From a checkpoint of a small mixture-of-experts model trained on Wikipedia: 11 layers, 40 experts in each of 10 layers.
Below are experts of layer 4 (counted from 0) of a mixture-of-experts language model. Rows are named gate (a neuron's input weights, with its number), up (a neuron's input weights, with its number) and show model dimensions 0-127. Each number is 500 + 25 x the weight over its row's rms, rounded and kept within 0 to 999. Numbers have three digits each.
Before each expert's rows: "gets" lists some tokens that make up at least twice as much of what it gets as of all text; "comes after" lists some tokens at least twice as common just before its tokens as in all text. This comes from a sample of Wikipedia text that the model never trained on. Tokens count by the router's weight.

# expert 35
gets: " he", " He", " it", " The", " It", " they"
comes after: ".", "\n", " that", ",", " and", "s."
gate0:482524480516489530516515473518529493540518498474492474503507507532535493561504504521466520474522471482474515467519487500535528498549525496555539504493490540505523517503508513517572529531498496509491498535511483510436498486462442468482491516484528503495487519489466522511506537469505502468523464453510501505498517503528498479449500513466533494501493478525499529513548502486503488492454
up0:544470506540513513475505530493503504491481535525498501524484462513493560490474526476469489518474473499525502491515495495511501481456500518514498518497451503484470468471448483493457453470474479501512456501506478537509519496518495464499520490524464494468520475486444542489495483480469536481472507470494494465510487503487545489435489511479461469540519483479560473492454489490489486484454
gate1:438493583474467505469522500546469524485500510483517481542495458548532560510500510463486502506503495485522501493507540524498509542526497520457449502464462467478525485490472497513524492538533492536513512528473534522515505485512450496504536463497500548533521505506487482461519498503493470486517469521555510549457472520471496472536542514477539503510510531473520546503507496510503504530491
up1:501475508534505480454469491469531459551481471567476510500516476421496469501474493499485512490539512477475459488474474527509498509522514465554505485513526500481508483475505476483517487469474496489500471493489539476486518466486518496550463525482504482484499530470519529488476503463531509520466512470444477520493517499504486522502541520494491514488477508534496477487537504466483477478511
gate2:541491546500532490540510531523491499515475457541490484524531491516481506509487460544474472477513484498480507511503482507469520485541488487474472460478440466506540490463476516498480490517517504496559470499488492493480494491518494521519514499530533477461494521528483507467565502487483493517483533547505524468509472509472465534469483542501520503521533506468513533509454512465508492468514
up2:481480478508480521485467511466496509509472546504515508511511511563513558506517519470516504505469489512488510459486453486521486505475510513497518484493499515497494513531543480532525509470514545485494514531456526500488513499522460485538478496460473447527493477480526499519479483468486493506486500488499457534520515542486492489516558469510510515481494513509475509489491467513525526562461
gate3:527486465473460470514491495474457511453472500480527519498520507466515547482492508497482523511494512528485489491493542453523472503471492512449519528520502449504518480511536491476499498509483474455527532510479525498470540495518519513494515466529472468480518504520535516482489547573474512495513506488484488534515487433518486452481432518501512512500514507534539495533506489502539525543490
up3:500463519515550498482524508535543532508499556503512521495495489525530480475486475498511484502480510488555477489514484526494514513496503477522517495478491508541517527513478525528495464511500479520498504515519523545535483530519473530507494513449488536497508507496463506531562464473571532506531537472507525500488491562516490522486543488505495518473492505498503514481472496526521516512499
gate4:520509459485480556492486452525484490492486498492492503551547501452522505513489493458512478542519510494530488473476508455516503461475533466511554489515467470525456480534496503514478475497477507478496465492523456488539548469491538483485466494473449496514490485505515515455486508462499459518457486495478518508470470540436549488498518442481505457506491474499467477473520496528498481524546
up4:507523537471476490459525489494483513536474487492523489497480513506523542472479493530473472535484462477517527462514452518510489452470492527487466576465483485496507534496544502465520556496491503491522520495501477490504473498504523451520477515479503466527524490476449478506528472503532486504461466479537477524513527546526508510507490476508491495522521504520503468528522531512506460503483
gate5:482460506469485489509494502515503507492507491461506474513486484492454508462516579539462516511555466502469504480495483517486498520523498497502492586495499549500491507466528480492494520488519494534533516480516495512512444493491575492491520504490540549497509517501504537472485524525525485453523490512495510483511532524492459503536505520476486496494518468452478467455493448517516465509530
up5:508462506476510509487462511554518527489514474483485483519523465466490503451459492485531510500543487470513495486494479511509496518495483521466529524484518521517478493500479456471495487512491496509533512527509519503524488491506541511471508509481492531473504525526465468485454556476483472506560450503502482501491527509505514526493490513503556507485482519466481448510501455495506462537542
gate6:508497507501519492493502514453508493495457540497467488515496481455489468506513491524543487510489494492455515523492504470483516438525490527464458459529524512497475541523513446514505482526502490499508500495524484479502500493525512485474563508533514493464463482502466513527506498519497488502475469494436516519496481501486485451496470504501508504519523477491518518493481524507542502482535
up6:480506484521476519448514499506527517506479470483453519466516496470506506515492469531515491531483497502491502482521465484470507471530468544496475532522499520501493508490499468527462482506507539472501542526531519493477527476540526501490538483495487502488489476513520526517503504569462566473510496503504527510500486553420450468502475471471454516486475467457534483499472534489510546491524
gate7:484505528490516496509511534523501509534489474465495519522549524536488514489453499500510456454481490487484458519501501530512468486517530466535518534476478507504475438490504493474515520487511522463517443531549494458437535502507494443498493468481503500498484471483493468472529517512526485502491484458521550467548530516461487504475504493511502500536529501522544518468529516509542550501499
up7:542486481552476529550519496496514493559500474526542483472483531482483486467528484477500497478519468520526521467494496479499515464495544520526540547533489543514469571493536486487481495445520517506526531529477506539492461533501512504458494535498465486459531524505514515490482493502481496518529507516484495511511516535493480528481514542493501457539514487527514497504484499490489487501509

# expert 27
gets: " the", "'s", " The", " his", "The", " their"
comes after: " of", " in", " to", " at", " on", " for"
gate0:523499495472494494487485484487499526508516493498504518513473537488504459497501453518499470508486510475557463537468524502493498449492480500453477532495478483452474521498471467483536488492514477467493472483497521527453524470471524490465458518529507501494485510502515458563511551490507537516473452546475501492503513481507516509517517511550509485431490470494530515537521523435531493519486
up0:533474488527464511516488501501479458505481473514486477481527504490521496502497500520453515494475516525493508488502524467523496530478504519490509503500488476528497519496514504551459532509484520520474527520456544498489467483520462557493523494500490503501560492490541568489499418486522487484520523513513512477508530502529521521472530504467502491543499507511461497515528507557521457501530
gate1:508522496515494490494509498453497499505514442513506519510534514504484500458481495527509480482479506505468543512508489506498510463525497467479497504508488516530473460500507463511503506528492478454560510512485454514489454471451516508538475490490515504520483516529499482514526473498513504488535556496503493506471520523498474531461540493526495489497497513499506478524466511542470540508491
up1:473547477459519537515440467512481486496535459498504501499513539469537530473460506508492486493480490516497490527510522510526470467525526504469512498533531461495486450515459525512484486492474458496525512469522493512509481486509491523487532503476523491483469515526507483515489553505501480485520497498527487510524504476539512529507535503523518481478506450537517523478511528490431508445487
gate2:499529513470514473519481461498495526514533495501538508507491510478515476559466500542493454503511499478447525480532501487512505474544483511501483509436435473514521464462528502549528488522473504546488526511483468493508509494468520516504490522482481537552524490498449484532520566542488506503509523494503488457468528543558500532501480517487493511499469525474497503497480476530476523558501
up2:473486526483507468545483481544528567482527493552523508504500514486490475508537502480496487481443473517481523488507503497481459494472489556488503503514455472502507478472513476502536470528490525478468512508511484505538521492502522511509513549501512506553534487512507514513498537466498551504499494492503534505469442476510509501517542479496528523548503500485519541523501503487511492518480
gate3:480471502535506502508491538508527513521473515495488485490502446500504550488558480493476516526480532520528473521479483554495528482456479487534476506487498505507480510531462491531471470485545485501496512485484499481477463495473478507490486452523534503490501488508506520523503494507530479470512491451508541550493444461461488511537569502536503554487527501533491482452521529488494491525463
up3:484486480504498534501509502501530519504446489479541452496490490511459522469528483490497534523503461523500466494517502498517475473441530497478517510482518531501509483511481484532513497509457478490471509529530463510525472507473490467473506452500490482509491504503501539496520517481493479476517478479503456528526483502482477484516486490499514483534493559522493545490505540522488437483539
gate4:517523477496517485470464498545529501517517518532496508457441521456490512495543515455495529539504526472499467530503495472490478499497502504484537519463485517500475435537482499539507460483516470492524506481483478462501446483527511501501495523471485464488525548476461518456498502461524517484458470487494508519496529513505485532489515469475501498508482509470498452520495513522443489533522
up4:484494467491478531523537535472473517471475493501503491485502516482517503497504487530521486482479466499491486434524487548478510505517514501508496506523451452526492524488523495472509518477499482506518499487501478506510539519477489472512517495556504519494476437512514476535485531538474455529531517484529498459503499477467470483538489518538491487511469494493479511472539494508528486452506
gate5:448483468520541484529524519498517485508527529459472505484472491524492528497483545503519491500500533462499506554506489486520510520525479527485482526514529486483487500484516471542515466532460451507494521490485469548493514514519476506514470501488506509517474501512505486494502515452483471535478523466487498442488497455520525499515473490477442477506487540527551524499488538531472500518551
up5:489520504484490481467523514471500497520523489481479491473567524465470478502513478496498482490511514511512500490464547497460548477534466453501505495503481546521446530534515469501482528479505482491493518507471504505476494524492513527493506487502489529460505485513460503508535473473517474470491562511513468463433519459475488480510519523480515453473522528439514470526537487498485496492503
gate6:501549484498471512466531511526495469525482484488486535505494529508514494502509523497518511490527513549482545518513503491506488496481492489507493532500517533509464458503521490490518481500503489458477481485494485498502455504558508482518497478477489520452496548495492478477504482474487584488506516470505472489497498475510464523495504541499489503489497488568515555502469505484446545498475
up6:471488495460487455522470473452524517496528498520498542473514494479499503450523512484505458488489494486562488507447472494511480471507490536496494532493461526485483503449492511480543554482481496517525525488499462507520508514472524493502491507546483504515484467518502526503489521537520490546519523527489514478470488504493513528498536492521473516503519499479484437522500458509546476530550
gate7:512513492497472567514502488490512542509527501512514548493461501521469460537512515509525526477500499493484479475486481461484506503489450504437530513480496529511488532440498454507528478482487532514483538455528508448526506536487481445504503536514471498492518543531492504518498507501464467495490530479492515463508511509513481467526487501504482510483517483482511529497500502493483495498502
up7:527505528497482553532514501515504515497494485537509510513453480484510502577524481531507503476492492465503468475511502465501497500547466488553500523480488494494480498477515440521528480458489546508501512449529496500511464551495495486490511509503489462490514483503495509504536508466443522501496508504491543462508444514525484469497491489499527503473532475519501507487492504497523513508501

# expert 3
gets: " a", " the", " an", " two", " first", " one"
comes after: " in", " of", " the", " a", " is", " for"
gate0:496488486454519536502481467464514552456510512509478507535480498469533506509523515492478535499494462479463489513506469497466541483590510521543480525508513504506478534499496507508483519461551494481523532525496556452508478469488489507530522485482515501527552470504467520500484509496536504479469483513534434477472515462523524465550473532475509486483500538498486475506529462512464549498468
up0:499474482478491507487532486485487526443523504479524514516509471478492508508503511514492494537488469483486471485445511501499507511528496516490482502497497515509517548459464506521500523473520480522544502521473541506510508508479536510468504505473554491503552530511470478473472538445505510516452498539517525482505514435521522527534468476519498485504495513473486433476498527552448536514503
gate1:467484503504546535474497505497474517514495535500486464508500456504471515517537545487497517514504510513539542460475528522489533512516514513505514500463491507476479522526465491479514495502484456483499484540574464470500521478503500533509560436517521525561514491498505512438510490515486530522513517548494518530499520503515500504535472511491493531515492543460500499477522520496454487511507
up1:510524489504461484538489511498513506486496493470484527503519561500526517496460444519497484514475500516468482536499453506502471485466517464503503493519494465492557525502526526554468496500482514500517484486470514554506523512450522488514444530442473481472485555505521482559479522516504498476485495467531495494487486516485499488506545448498486505475511448500505496547507498522520528503503
gate2:500477498485479509481520470539542545471508502489479495483451446493482493478536478503516564480534484548474480476539538536492505467463540507517488500515520512512549551504480502536522496501503530501486516474465491509503484494523476538461496469480504544497485452484504500533519490485529486527531508566483516498552506535479541495527521511514525509515508509501483485476510502524523496480517
up2:506529460523502499488490492509548516469493510506457501497474482501468480494512483504533544513517512493492477444534518552493495468450500504509508499519519486477531538505470481509516486482513533488510512494510500521489480478507485508488521439485502564477498482461483490495488476471508462520491514549508471479537495520474518494566522484486474515491486506512483439489483538555493471501498
gate3:501481502492475504538533503494478487525548484534525488487530483473488459504448464506453449526473528512496512516531530489495517488495515486489491519456478530478466516465484471497524505542520570494497534522511500496524499495506510478463521500521512483521471534504488442483503472520490545473469499534512495537513513509494495469528505522502477502531526459485481529506518504481504545490567
up3:493524494514477488453487506490476459530492504522484507503499514545511529480555554489524513505512472506491503500447503494528491516484486508517552512506494479527505488500512516515476516502459488512524477500502482475531535517503517514486480503476453490475530479493506492543528503504473514508530503513473523494515535533520516463442443464506488484479486523510524521516543483504483440488483
gate4:480488509460469509522512510489468498506486526502484508480494505533486509495495497506519528443530500552512515514467505499500474483519497476487527534497539486458511508447474532483495519499456478544482486499517500516468503509512521476484485501492500512499525520525522508525497465495525547494495523500500524485535523509527456501469504481451494514520481523519532428490522476489493465506479
up4:514537533454474510448471480508534495510517484517500506515516517496476473444485511498494526502511522532510477539521511494500518492475502493463481522526504494491481472492455527482494511489468478504526450503487510487493442491535487470506535493523472476521474513532519428515498438460478503503479543476490518505526497506470510519508500510519483495520489483489477442500464523503454544472509
gate5:468521469482514454481501475508499513494518522570480487526494482509510468476456511482490526528444497512534493508505506498559463475488496518469470550468497537555521505523471507530504511527512480480506516496496500504494505513543516508530515468493465474516570481507511484455534458493509511529512518490524471522488550480472456532530483552483476502462481520497499509492505481529521514483471
up5:495470528521511528541503506493496532530494528474536503478514512526494470498517523507534478433521534527502476511486573534456485494489489503478512452529545507503498528506506487491510520462499520524470455511509543458496497452485462511469519540535487496486427481496465501492520505470452529445476503523483562463491504500516515479492450460507522474514488479488480494463542525524482489489532
gate6:534562489468499491489506504478526525523507498477489473511514532519491488482482514470518460489483501484476499539482534514507541549496522493533473490453499500496482491506494540490546527520485469555519530530478463513449501525530476510519512466506482525474533478493506507501520485531497512478532514503486465475502518467507502526463505566541468517507503513478485485494508492503482531503483
up6:516547493460426497539479484453513505482539471504531452470527518497505464473509516473519464502497490549476505564483524503493487512488520523540488481500447508504508470522503490551515493494511499516543483527452495501488485481488496486465500482486476493471490514473531477501536516513520478452512463463520474493493504530512487517440472509520479454478520526524458502492535508511470517508488
gate7:541508494482492464550529518514488473515503491477538514474523468469532526510506510483462545509491528490505464563479505471459497485521472476473542509503499481474504503484476556502523500511495540500544483491532480466486477484563483519505498489515517522481549429523475494486503512514433503511474514482491499500529535522457442503523495460513513502474537516462491487479509507501442528548494
up7:486523494503508467496494482498532467509525501524516455475527485515538500475477487504477550493482492499506494515490468491483514494512478500495530525520550488519536493470451516479471499498525507479543481470515453510419482488527461519506474456541502516440502521506494498493502477494473535520467537508485450510447521478472520511474496513514500509451524525493502480509553481525472497476583

# expert 24
gets: "2", "4", "1", "5", "6", "7"
comes after: "|", " |", "°", " November", " January", " December"
gate0:544533449486456487499499507449525482502507545497511487546496478497527485490481512534488477510564509538496492479508478521459505502516427493493494518511497488504493490485470513521471492511478478482521500467507513475497527474528457488485471515519511499504522487496517479519505510489499491474470508490489538537525494509495495484497473475471529495516570472551508519483487468494522485506476
up0:517531526483477531508494515489534491478513502471552474532493565525493501493452481495454514486512504539463500486507473497529528490522514486513505475487507547491512458493467513501491535514442512503503489520474549501533488475495519523495474491549505479486487485487543528495459505498518509461492484484501524467467493478521476495493482466534534506510507485492506545520533461488502488451512
gate1:486473517517530504481471534513440495517476481503477497509510501488531534506479487523513498493468489491532497522506460483553527477524532541531575499515456507498492521520553550516515492474511498507490484525517523520488556485504516475509489531464467472496479524482531542538500534505463495534506484522503509504503484548509508521505533513501556482475510488496517524492472499511485514516485
up1:500503523486549519521478506504409496500497485483517521500474492507528509509567465519523527513494494485529491499475502508501505489537509488492525507518511501519519529504512495469534506450506515491496455482505496540509481498492462456534521495466517464509495508502516521487546500447478496512477475531442471494507456512465478519543495483465547516518448493538508498492505473529495452498481
gate2:490449488489467466491504515518472451489477519524489508509484498540564523530501495501439514539461506481516522493556468490475470476474472486518554495506500531504495492551477491497500496480489498530515482492492482483494536488488525473459487489502521490482509513476479480511492439502456463502507482457481537521497506476523536472536507516516509488504507526461482502476487491514537495508497
up2:518504508493553486457503525456526493476490487519438513475524467517419533518506471500484522511525508453520492543498501522476497471486499472472501498489505494504523500476493522491518487512459517500464521509531527515532499497493491504505538447504517507477478528505521450502521505500441523509477499526532497488490494513521503505475482492530534536539515551504499498515484476507516469533502
gate3:501463527477523508498473494494525458482522468506516495509506476481535545522469518480455507510471442490495552497537494494520516447507501524477479494510503498489435511556486521477469541529553487478484501494484461488512468486515503478491499531487529502526499473491504523463519549534485514484521481505500513496490518550507501473500468503472479518529493496540460509516466479499503508489515
up3:488556507466451503510512493488488443475540485500493472494514502502489530520468524500495513467477490463495506465489491427502487491448506506504509472506505490497495503485508540468495500492505486509508518490481549513513496478488494536532481563540486511497499484494474502492535468463515479550487490509520499487501492538523479507509520517494457486484503490515482548510448507477508515507457
gate4:475442484536474494515518503488506465506524471502489558488574488444470461495477487488458479504480478487515495515552480479532510518509492516477480485542462476517542542491484470472465530520458478487513512517448459501460507516471484499533445503506539532477497471459489504499451498497496524489483449521561488498492474505469487491510519460540490480520538486497555503517547479506493524487500
up4:475509482491506544488466488497499496489489493455535499482527505519432490522493529499529540502497515461494492467462451472534509497514509523483481472504507465452521497479514494485472508463450480519455529483498455477465538466533463523504471515532493494521483500465457498545471545495492499502478502474507475485543500476509471463500496518544532470518516538490466520459511497479502527499514
gate5:491514506510471490499499506492507514497493501490541496519487463520482537442495492509495509497566540541504538525477475548480560491529514464550518479533494532495503512482482478503524506524520524479493510455452488484533477486523524527525522529476496515497491479465516488506529470531512460473515487448505552502461481549503505506485498510452481493482480493524517514515483495442514476481492
up5:492505531531489510467508496538513515540495519497518516481490481528527560489508476515534521486531550551447535520490500535515553518496484481523517460557508499487521468465495466505489534506487539484518531477491454495478477487505481494495505488488479526497481524509485525470534515524514512494514549527515525524477507581517515509464520519469498520462478519538478513537492475487456461457492
gate6:502448468468484503524532438476504488546484521522492498451550489534526480495486463473499522535537510500478512541496478483515562488511506503523520477479489473509497497491498529457513470480475484510505459465533513462467477471505507496521452508526538552501489522520562510480497527508496521503492524478494512499485525530470514497524486449531519516486477532494529503464489538457517486474512
up6:519459503491520515452459480527516509478502501499519489503511487501487516517489511494502492511528510502527450515490475488472478498504507501485480486494552480485503497534539501478517521487494478536542460499468484512545510477521478455505494486556504507512562505461507525497555514482463480496488444479511479524519505535460488507480478502545523520504527495496508504515514490488501536472494
gate7:467470520535486499509476496489496508476494467483491471491518418530522471508542509515513525524474553523517519502536500548515512486516536444490466481504494517530536488500524473512499487498462533514489513440477533498541532487508538528504541484456547457495484465492497475503498510500512522515471488476519534561484505505508490472515534492478532556511521511483471569500517487494523545528490
up7:471507508500520528556518457477488468463521498536522501516466482498518497453505512487520521481507534482471488508485500437490482517511476484515489488516524494461509447489495488480513560501485514504518510500505482525503481514449537500487486545477527520497502494485499517484484494512499495536513534494508453507515527544570475497500499512547475473495495480489487526498494502511505533528471

# expert 6
gets: " \"", "-", " (", "S", "M", "A"
comes after: "\n", " (", " \"", "-", "/", " un"
gate0:487522526523570509550514471550475534519476503475495447498502481515520497499493497469442462508484536499516483512516478447497507504496497504509465477495477475514538502530471531487533468471475474440492473484487506488545525486563495504484466504533534492498450479497475490520532541508465510471486467510516559503482513542476493498565495503509494473480495495496520505518509455519489544517496
up0:500559499503496525504484531518489438510516475518513531514515463540524529518510522526539470515522461527504497489497494473511507492517517463480484487519481438503496510467510517531481487467520490514508518519499526455479499497521554520501531565494486508514496519520512493512520518496547519532537505474505514475517522472477489479448441511432462474490510491505496497460494505525497505487525
gate1:493525518423481528497515524535520476498515445535506459529469491478483511513525537497507487470511473454528503495436544494516500526491541505547479490522506513449490507506539465502480505500504467488499495469499499562467530499536480534506521550485536532520532512488452487517460508539535495454521482511507478543529532482492489468559519496528475494519486511506480496543496489510455509498506
up1:507502474458516545505494548489493466511530493532507535541485495457453559486539512500491513489490509455562546505479514492479493440489541534515475514521499517471524488501556478480480547539530496514505487462538512545455525520567499530523501548470508527504535482472461501495491500476539522444519470506509444550496533457533505484507494497548478520479490506504473474539470513487463502509494
gate2:486509454429481510485538510488475496514503463503494525519483527517557463474503478494503485549522504511468509493489494458497503502501472492475459509494563518496476494514561486506496480540466454527521568497477457525504521466509507525493465501490506528504513467527507487475488519490499483460476538499514506493491505497520475510496526529518489488480501488512498474484467468531551505541511
up2:513470495482512520481472481557556523482453476471472488490519483560485509509499492490516510485519497488532492481498506547478514467502505523515533501549466503493500475488490506471515504474489548492508498534518523487478501479486511512501486497518533489461505547466495551479489485458456498549485567496494520494528490471508513519496468453465522489491482487501535476499513524554498450510474
gate3:482529478496532533513523473535548490534545489481490492473518503507506496498520500498470469547490471518510484517482528473469508534479458523473502513463508527551474519459477537493489507473532491517519474523495510443508477495532498502532487493531473471508459496512489464487512514519496485502509535526471496517524490495536474476487497546493495479498548464531497492477509451486516521488485
up3:501511526461482485504489476516519474523487477512539491511530497529501485507493504484489434496527529513485453482513540485492490522519517536513526476487531456530526512500472487499507487449503438516504486518485495456518484499505512543517501516509426476508447516536473470493476491507537524533485474473471518467524521478494474522519476470502489465485500524540474459486534498448490521516465
gate4:470490451506506501520549509517527494524576458503498527519477499490461547470507481504482506549517524477493501487518527531475458484488476482520517504521517478503463522458514506519481531523493507503490514484513528475530516520554470524511434495474495528537474483470508463523497505502538506460465484493511498508487482499489506495513510535520514495503507517485467494482510490496473506529486
up4:464488464482503559507480541516513526506474493525552537483494533469505520464498456514484490531485517505488440476477540546454456521506490499558524473524514517528491535436489529493522518492475486500486513487549527492486533538484460547520454517499490484498441461565496507524499522522497485488461494498483484537487510517481468472498525509528487501485482469505502492502520456491527543506504
gate5:513537468520469468440526486525525505504490505498514505530492519494496522480473530512517482508487540520480487462517518494486508556497502508531561475463490454518501527562499527464534497479528472516472466493472519501457459509497460536543522502540485481490481540497498462506516515526526466513514521514495496499511484491503535486468500516532473476491519461511494492513467466456499526489492
up5:527563519499467488494518483529509536531528476545519483522474526501491473498510543510509456563490495508460476475515471494480534490516495518519531449490485496495484509480493502455492495496505483500473457516460485490450489538511484555519504511504523494466453514485507511503517451516526539490552530511483491505496501456511508468471513488543488461478512437484478510513524465473547537505483
gate6:498511468502481506521555491501499532448499534469492489463525524499475479449511460494513493493463505471508487513486471497473516498486525511525494524468490450501508446564480495498498493464543483448516520457542483473485510519503529513493479474507487498496518498482467505515502475500473520527480478527531482488467538455498540506528502498534513488413476474495474481488461468554508473484482
up6:547505496498494519532508496516503498528518517530506502494510499483526507511505521519514512502526498507425489466478506515528470519518501513491534491533484505517534511500512523521534474484539489543490512445467486450477538534504522520492501466527471512498478473553507468503518509523515520476484507516498526547577531509481503473498502500504494532474483514537498476476510537485508536474490
gate7:521469500490468472534459476521485494499490484479530485488450457514479517477472489512469542538490488528508528505524497488455512509496490448515551425478503496494500488480519482500528477490499429479492481510491530482493508530464499503538498484507520492467501487493509536485469525532523485516493496517523500545490518529429510499491517483524510514530508473520486489455477499507507527524515
up7:564549487541491524544505502485523541494478537492502491485503515469504507513496516462511491486491511482502457497495505522519488527471514492478487572499488501508498444514504493487485561490449518506481518485501498524477481511501460490490505488513450575478527492473501494525535515483500487501530503489507506472563501530522490512504470492465458515498502514491517482555520481529508492525548

# expert 28
gets: " ", "s", "ing", "er", " (", "\""
comes after: " |", "|", " medal", " Writ", " Challeng", "oot"
gate0:511508479502485513485469546494521515580493496520539468496504527482470529490512538492513501496464499500491496515517461441455523485523441544519507502485455492460505495531434524537540471526500512466526496498540472542507498499493556495500487508484554480522494509487476475503468527499501491467486514530475437504516507497532524461527516497487504487515490527468482567494525495462526489506499
up0:509485494514514502536480452495497517471486538504475495483530477505493496512446477488524494536528493507483486451462511550523445522500505508512499499508459511520478521494533498513466488540502478503477491472516528489529501489529468486500528472492485494549479539524530504516524472487507472512553483513488550512468495514491477475478479473522506555518519513523489508495489464487483527500481
gate1:512446479505473518522452501459522492521541455483480484500506513533466543511491515530524497508496538521512502528507521507543463477502512483480526549507513480517460470475534431544500504515497502503486505459518472517510470477513468491532505460516501482531514505460502554480504501497520489507499503470482513507478505523484522489440501498490513528466521455470519496458502536465506489504505
up1:496502479461498503505507547529509499480513510484518506517507491466549489503505503458449482528492475479526495484488513474494507529480480521511477500474522515495496493507447529470498481477539480496562494554520562508466518461486514527535526566499561472504504536510450456515471534476485451503498496501530492506496479468495494514491533473491496517520470490488501514513497492478490479497452
gate2:487490521482443485507501520502541508533511499489447497493486478516495531522479497497503540535492498503487490517489477527496482515523506468465513488485484531504499477487537490509460504464499500530519507518447465522477548488480477476473532524497483519470541514502488501488515491537498517524492445504450496452542437538466500472448491511478463513512468483511511508482499471529540491529478
up2:493480534473494495489487483496461503513544517479480500504499516473499461526548532485533499448519475520519473503538552497465546447515482489496492483484485523513494454491486475499519483500514534520489537493499538496494502496507473520556512480492479427540504463515490488530458471518491504538497517504456516511496528470535526522484472491479516477493483502495504499500494528523494519495463
gate3:460518508501535511483488475516535485473477461480516510512526536532476482539486475510497481517486499486502522447480516503451511500485466494470490490442490503505503491503527509440478519517486486539518518475514486462534466470484491482494527519543562494453478519487462505513507497468487512551509502482495538492495454518466490514528481509554529504489509538507521479498440497478479521536494
up3:499464531465514505514464482546483516512527488468521478512510460535491485483493493510481498544491513540476495508474515487527510512520553519507501516497472496514471461522461505489481539489515510479464491536527528518468528500513482496483513475486479444477468555518470460534514528486515509503559531476480500519478497474504513464564529509519463520531509512503486505520458513493511550490451
gate4:479511480494510547451528521461470504471500499501480503541508528535483531545499475445508494489503503500518504558530511467526498466472513477494524528487474505459510515523541463527477497546500495531500523482529460497486468500572497521492516472479535528504474492503483462482460471524507482466511519474480481482492516469517513545503522494483478510500557518512517535537506562516454555524472
up4:506501480488465523492456503528482482514509491557486512494521487496505526505462483467484518494483535490492506518509494491522505479492510478472516522490484508505527543509500465511518560538478479497508500538486518452497500533530521533477488489500514485512539519511518506511473521576471448479487458507497541483488501515477506478528480522470530492485521480495489533478497483454469522465505
gate5:474495485453517544500510483498526536550486520504525515466497487523509500517487512481554479526447466509485476532482521496467476511491472546460498506484551521467506500518498500501499483521476528528482499488510540529517513517498498506479499492474488502491528500516465507506592503518481489506517478524566506528522490544505479561471524491511546525488484483513502537497485502532493500485559
up5:491496537557490510508496496540494473491497493488474505486509495513491543506499545506471525466553531496525464516484463520525495462525481459523538452503505523482507477526459523511525527492504431477504488491496483491504460491511534509469481516495531461522475498502535426539433509554481478489459517503475491512496504499512527450523471497494468464545524509497515460494487484486480486438473
gate6:494537499511484550542505490516505450478512539555491520511509495565456493493470548523494484513494491499511502550503484485509470521465494489525529550504545522491494553529514526509500493488494516570514530519456486436507505449522481511471541459502532543522528532506490537493463477498500462507486522478505544479504510463479495482487495525501501487521509507539497473488531487448491484498549
up6:543493468505455499492501481501492532492463503508485506466462501476491512478503525508525467508501476474483558478476502526509518517516474527523471506480481529544478529501514496517499451510489534499529496483473496466495491461456446500502491552516493534497532489528484509483500488512500514495548504499486508514485520483508495489506454506493455473497503498522512508537491476507493486464489
gate7:509487538523505513468488442479527486462547442516536496511449536482507521475508543503523497501470500472471540507481483508474486459482477514500522503475478531493528531506455523545544478503474504540496516484461478511468547495510495509492483514492494501513481495507508489430505532456464473536501489459506494535544530505458494475454479543457525510533477467500498474483495478513482493556514
up7:503569516505441527488523524483471445458469531478491503458505434534527540474481481517487485507472510520511508514513497520506515507563492485499463494481518503535532517480498465459490453488521498472472545509450492459496482518495485500511514504503505521515516504508501501495466470515509544524524495525508457495497431480500501514478499470536503498436490539506511524492481499497505543476477